Below are experts of layer 4 (counted from 0) of a mixture-of-experts language model. Rows are named gate (a neuron's input weights, with its number), up (a neuron's input weights, with its number), down (a neuron's output weights, with its number) and show model dimensions 0-255. Each number is 500 + 40 x the weight over its row's rms, rounded and kept within 0 to 999. Numbers have three digits each.
Before each expert's rows: a language model's description of what the expert responds to. This comes from a sample of Wikipedia text that the model never trained on.

# expert 40
Description: Colons and symbols. Colons after labels in infobox lists and titles (Elevation:, Climate:, Detroiters:), plus 78 in ISBNs, degree and prime marks.
gate0:529541490472433478516449424493547521497473512531474556538461474528491458522471595498429493502493539492435525472516505573488492487520533514538453482517479512493395453490464547535463427412416452515501528464458448445508516530523578530529477474550566420484522475525548483493549462432481503495462518499492529462519479513559494463525469456547521488495522468515470485539483487490437491535464522541442421421445516482478452529474467537523532523446487464545528482495436513507473524524475462530493513482473518552421430459458547442500544528527493463494487530487426457522484560566450540435483482465600539538521454526466458481456440432454451460453552528532504546393461468516552459534480479546473424505550467464501502487556524498447523426473577493458413493548540497434510530463442482
up0:510498504484543544555490435448493444441461477441531481492478573539546524576440542515431530515500457439531495540486490488518566565567504534529513561509455495520488548558490556546418482436497520586494496445492538491506516488474535487444514522520473510444450488526569511489497490422497473521453512516487511536527583475602437487522519493522599482521526513490549510488514495479486514398515545544446470483496525442484490528466516514518486515392532467491536493533499522448464513494521537516424574508535531611495472443582425488519521528517549583537517476455515506524564568520409569514497541490517501469478477543533455504508503507552548488417532521605479510534456515557585462465503543438548461481553520460442504531484524521447507509529495493473496537520541518444515424514481497
down0:517542497454449485506558567535487472493525492524556534497467574463478562485384544474545461462517448463515514512439570475507569540505576519501588480473492542483511519482513509479485482551519481438567440474486476437480501478507513427465453529575443518442527518476443495523510482458495499463549529484538538463505526546532544504503508527468528415504497462534500514473471550528519517506495454515443485374604582498497546489406410502510487511478462481556522552468460480558551532481500389457501473486460481443551464526481497452559462441487535497498520423460462540522502511541432523555452489508549422403474475458497471486527502439428550516549537523441466410496540517566526495450520521487579492487490452464504486542488493526442510483490488479506467460496510551485527451492459517

# expert 43
Description: Letter t pieces. The lone t piece and similar short fragments inside words and names, as in Entrant, Plant, subtropical, Eurobasket, Votes.
gate0:537495499505489465505498485466511514500541458476564583471486391507559514466449426560494419454488483431503509487526441556504551500546471531508523470481536523526525503541521576482425478551489501418492422545553565564458416503553509492481414588493506493538469494445529443559477477568543508476512553482503474505490452508481530522473451499447424508513476592449431544490399458538480425492504533527564496497487532413500495501521531477470473474569511459501455539451508506453494556501527545443538503527491432524521449459472530577559487433474497442546509499492546484466500502498483507537596508525485485523488538511506511541549515554499496472563513465460480526573559518498418522533499466540464522462490477583523477481559521528510501452487402521553489482495515521525520597531496464
up0:536557535449513529498519496538552429484438534546459484470504520493505526494500539444518587488506542519475508482484582494547491446505470461562466515542558434492544502508492472497530572485481562504537584498439493526532541481483479529589574453534501508453582552517442529451487527499481511576504491522502522467539513528536434446482459543560536505500450526527520475467590568492500551494604548510439505514502510563468571461510489512551509510518436534492522493492424474518565452483487491447474508512444583514499584492475448449484490591481516490474431512519544522517531480492544521475383481423552515532530519559470500485476485413512522486419512458497501558442483515447534528451535493434465480482457541527461547557484489508486503568425561505465551539511478444516489529553476578
down0:478526461504425477574492565462504506518567564461479491474495560543477447462429443550439491530446486504468522571488499591438518505468494472472541478535525538535466413488455505426553495468533457511466492559578481497449566454451479516401464492466459562504476472538480522456507459530507541524484445424479491535550508524506524474459406542447552461423434530536497465532478486527472514475482482498534477505472466508475552508531462481465516489504549562482477487531482545562421549466570497450484502467500544517459485465538495479520511526516493548513554479446520516544456585474467481480578442467516565504523506524497462573438538485478499482526440564515547507426486502448503507528476523526499520517564466557509484423517527552558375490551440484515530489569514464495521430424517460

# expert 23
Description: Year and number digits. Two-digit number pieces, mostly year endings after 18 or 19 in dates, such as 1834 and 1918, plus times and table figures.
gate0:500498478568442521549475472521604526443510503470492500433501472444475476538486463440590569407454493525514549524501497555503528467568446503557426539488520468506489486456428536447437524606521542482553513475513542469572495462461442437570451506496536523512450508548458534452467530462521483463506445541459590488534516509510428465504432548528516518510456488479431557489506520490465483475507433535550530458480482507513523512446499404460498488464449499517507419492521561569450480448524435503536492511476468425486481509485525511478502592523490563511478498543492441486520572509483482452475566538507423541489563442473523447508565437528457519533498531563479495583418476461527549459474423502538526486580495503527455508494506451497503498466506521517443478553498506501482535534486505
up0:497411489499513605494533513448511513526399527550530457507496581533487511525510532494541398560487478499521537492571535467512508460433442500521432583503552521492494592498525483513496513555506443493530471504507540559497511521582465516554533575476510530452548552457569417457470448532476464517514484512559489465509532553421535537452532545463433431472503510480506505492479487505479541506468480506411479516459519526570435477530543561470520447516570522433508548500415509511536480523506499485467426430466514465513513483504455467492516507426487516547512553472553560497584432447529442450514464533453479513458501462490497562464459508551457530417478497449473485492484555533511447483496523437565509488469441563514518539477545589528473468490530485513450482478521480564459521512528516
down0:458525520480458509544522478551511503451516475545474528462506545426431490476500518420579510504484503558554540517541631482544545505527501487554489484464521497535470462524506515449512472474535572579519495490461449417523475502503498529593399489468455528534451527543506510469516481542509473520515486445485513512467506533488487469478466474500517499519458401588493415515485505494561457494461479497584531542490439509514487441557482388504519538500465477521446479483425468492464461476497512494498520509407484458475563513453448431435520470468527552502548451507535420521510561519470446548483537556433560490412511509539561464459511408452437555552528550508484535579554471556506520471488503530514515468480473476549499502453432554469438527494513558509551463498503504455494536505531490

# expert 53
Description: Closing brackets, totals. Closing parentheses after numbers or glosses, percent signs, superscripts like km², and "total", "area", "population" in statistics tables.
gate0:487576515450510487454468462514523500495507398529522457499489599492449472605469461501494547501499454490477461478518530502577500407526535487410491454465441530528443531546448490501447523618531439553535535541496482474563536461476470552525620532437502538600432523498557463525450476515525441457565420519481481538515435471481513540486511491483474556505546497485446510504449457487534487472495443484479555458490505459491512514485464567516531520442506480454537431456513496513503496482595547516519460476409567507474509527426567509555541493462494474557526603506556550475486477497489510603511492556543541493503468482493478500473537418528442538554448543499467504489476502523512477510510533526433528487471521528517468544517492493557529535503534518550471445478516469521494542511518505
up0:517447526525460491526539520541516466543543554537485559511493466521525513390547477540488463462498585550462533513483545484546550590514527500538539561510496470540496492499566487499587500472504526517486470452556530543457475522456454482538455543549522461495496496564528457434452435488481550581460592503547437468519507492538512504478521504537488473488416589504639455523507491487489482469554497508470504496552502574536451530512544520466466466482446499509499496503502458474504536514404531433514522531559458480535439483502467538476490564557499456425487397496484515550563526496526469480465504460453463469531544528517486527465435573505545418602514478491493505604472508493470532496491523441570469549572483491546523474508530562520463459492474508522530515486452517442553511529498444
down0:516526512643476425448512483570530508495522508452415404452534445517481459496468427502482528518505455489524514473453516491511564530497590432528542508451430494483501460459468512466510494492633505518550526541504505439505523494470513506486546464532555498548478483395515543499535498486493456529586499529477511557494477537531476477417569486457555515530491561454382503503441501499521549488538502474478449548546481497465515511527495528509575518539516534540544479537502524532512408432449557484541427503462467475498446525440416477539485461462555494482526515513541478498493504525508469481546500545484467531505521504462571511485463493560454425502418503508477535542563470482499516478511480550522485503483491489458483481472471437501447440519449514417541519468554501469490497499546386

# expert 44
Description: Letter l, ub pieces. Piece "l" inside words (world, owl, McClelland), "ub" in Publications and Subdivisions, plus modals can, would, may and film.
gate0:576497508431430505492522454526427480526425444515490511493474457549448572489578531436514452491509538498518511504525481561422504532472515461516493518489628507473509463454393514479548455537485557399516573493573500513479413508504385547517525446529534494488502503529453497492569477543506460547514536486535542536462539505403489474481521450478489540512526568484487528535505632472468531480553480544515488482459507522476520476473512559438535482568436548481487430509472515522494502442515493539524496496509497517499476528410552525453510494538456493465459513473496535460533479450467532474470491510560496496511512551494506450539518456544525577564445594509471535509464452468585452489481486529491454515497524505508469432492484535452516551449503478563462450532451499517492493465583482
up0:556445480441487502484496470476464524493499452516494510534474475511493528443543523448509432569546473541527541465593447529502493526481528502502529487520580509506564476469476542518529428509503499365581511501542491513455466517517409588517523471496533445535477530499428486446550484542513442551551595497499479475497551524413471497489516497438475391511512549528516516562523595460507517469506459512496465489488502503439471455543514536427525513588492518513501397548427542502476504502534519451482488473553531520507561541434541525478496460489485483474475474471534462482531490467525572492510500528534478488496514493477504467577549419578501528573497567480478535546382497500570484488504496548501417529501496542534465454482480510441502568484504520556438486550502484521453521490581473
down0:513542514549569470507536560471507509468482527532512475520490510460479500473556506535448511476540487528460591498515375522528488474597569490473551548503415551502458426544536464534446513512479476477481487493530529542464576462541518539569497536537472489447499489459478472533500525539485491445398505465475424553558471464533440520604487486486473496426497506396463512483480478595565531513491566556448474520547501501495461513475493480502489511453461413526536520415596498480498509582443482528473560505497506504540492471545467483487456471584484561458554488503508449475460471539460516505545505493445478536531489459496459535461524546490528479459509556518502522486422477515483508539478471508399500471506557534445454533516491483492465471504506478505461488387535487418474453491508578

# expert 60
Description: Noun and verb suffixes. Suffixes such as ment, ated, ber, ctor, cc completing words like Nominated, subscribers, Liberal, Occupation, often in award and election lists.
gate0:505560494372535530534493536479488493491450508517441499514491483524609481543536560524466418556499514484492410448497525584535517487501446495494586514482527548529453531433450570453483525527452534481530462492494489503532405513504522518580446418497378500500497462535500495485478455449490432507497446499522504503505445473493528493502489547535450517498530473485537509443469513486502452517475555537443516481545524561459470486516550517496479536507566521489507517593521423489466509526471543496506502500535506560583464500598485426553513505439534508475565490532460490540546530494523566462455499524534552504571487491525592521497516468551509545474501540570481534490518425466490473493506516497554498436447476475572492436445513542533416600526446501544478461515535506463479520450453489
up0:482503515490526551503550528475457587485480536515507453480485556451535511553497465601431531566525535502523497524543440571494594478517441483483535411490505446533519512486444469470505492472480567521504478595528438513555460492496557497555450527486451510515504527497426496499468457488498505569490577538439497519506483498543505470457507496511519531496481481488448530547426492542536523502453547501544532472498476593498554481480521535450431479466589522544477502587521462523413450437439529489535545446582538459604478556462469533453530574541500558550518464487503501534471499463528494511473571454497501540455494492466518531576467499510520444456539460507494498440400463515559527539545443538537481540455441461567491507474475522515503464454483489455509457529528419466490542457471483
down0:464483557521458516515385510456560562507462495505503491542546503452544542467535537501466615442501581574480475561493481549515557470527494576550432492549468486473514541548548506545443445411535526513537442476551466541568476558467469494545519471492477543600569572421498532475490535482421507515542466481464461427546489514446449525524504504560471535484496526485499398517465517454480554507465493593490546481494566441468529478477574465538482443475501540497471479568520496506499494434506503451535511487535511449492531520501569575475513526493523435505527489552540544479575502476487477488426459499565534483528520503467480506443526488510432506564514498495470471512494522517529512508441493469503481537568530477518463431520570512524579582491507447513532506487478502534460510472557469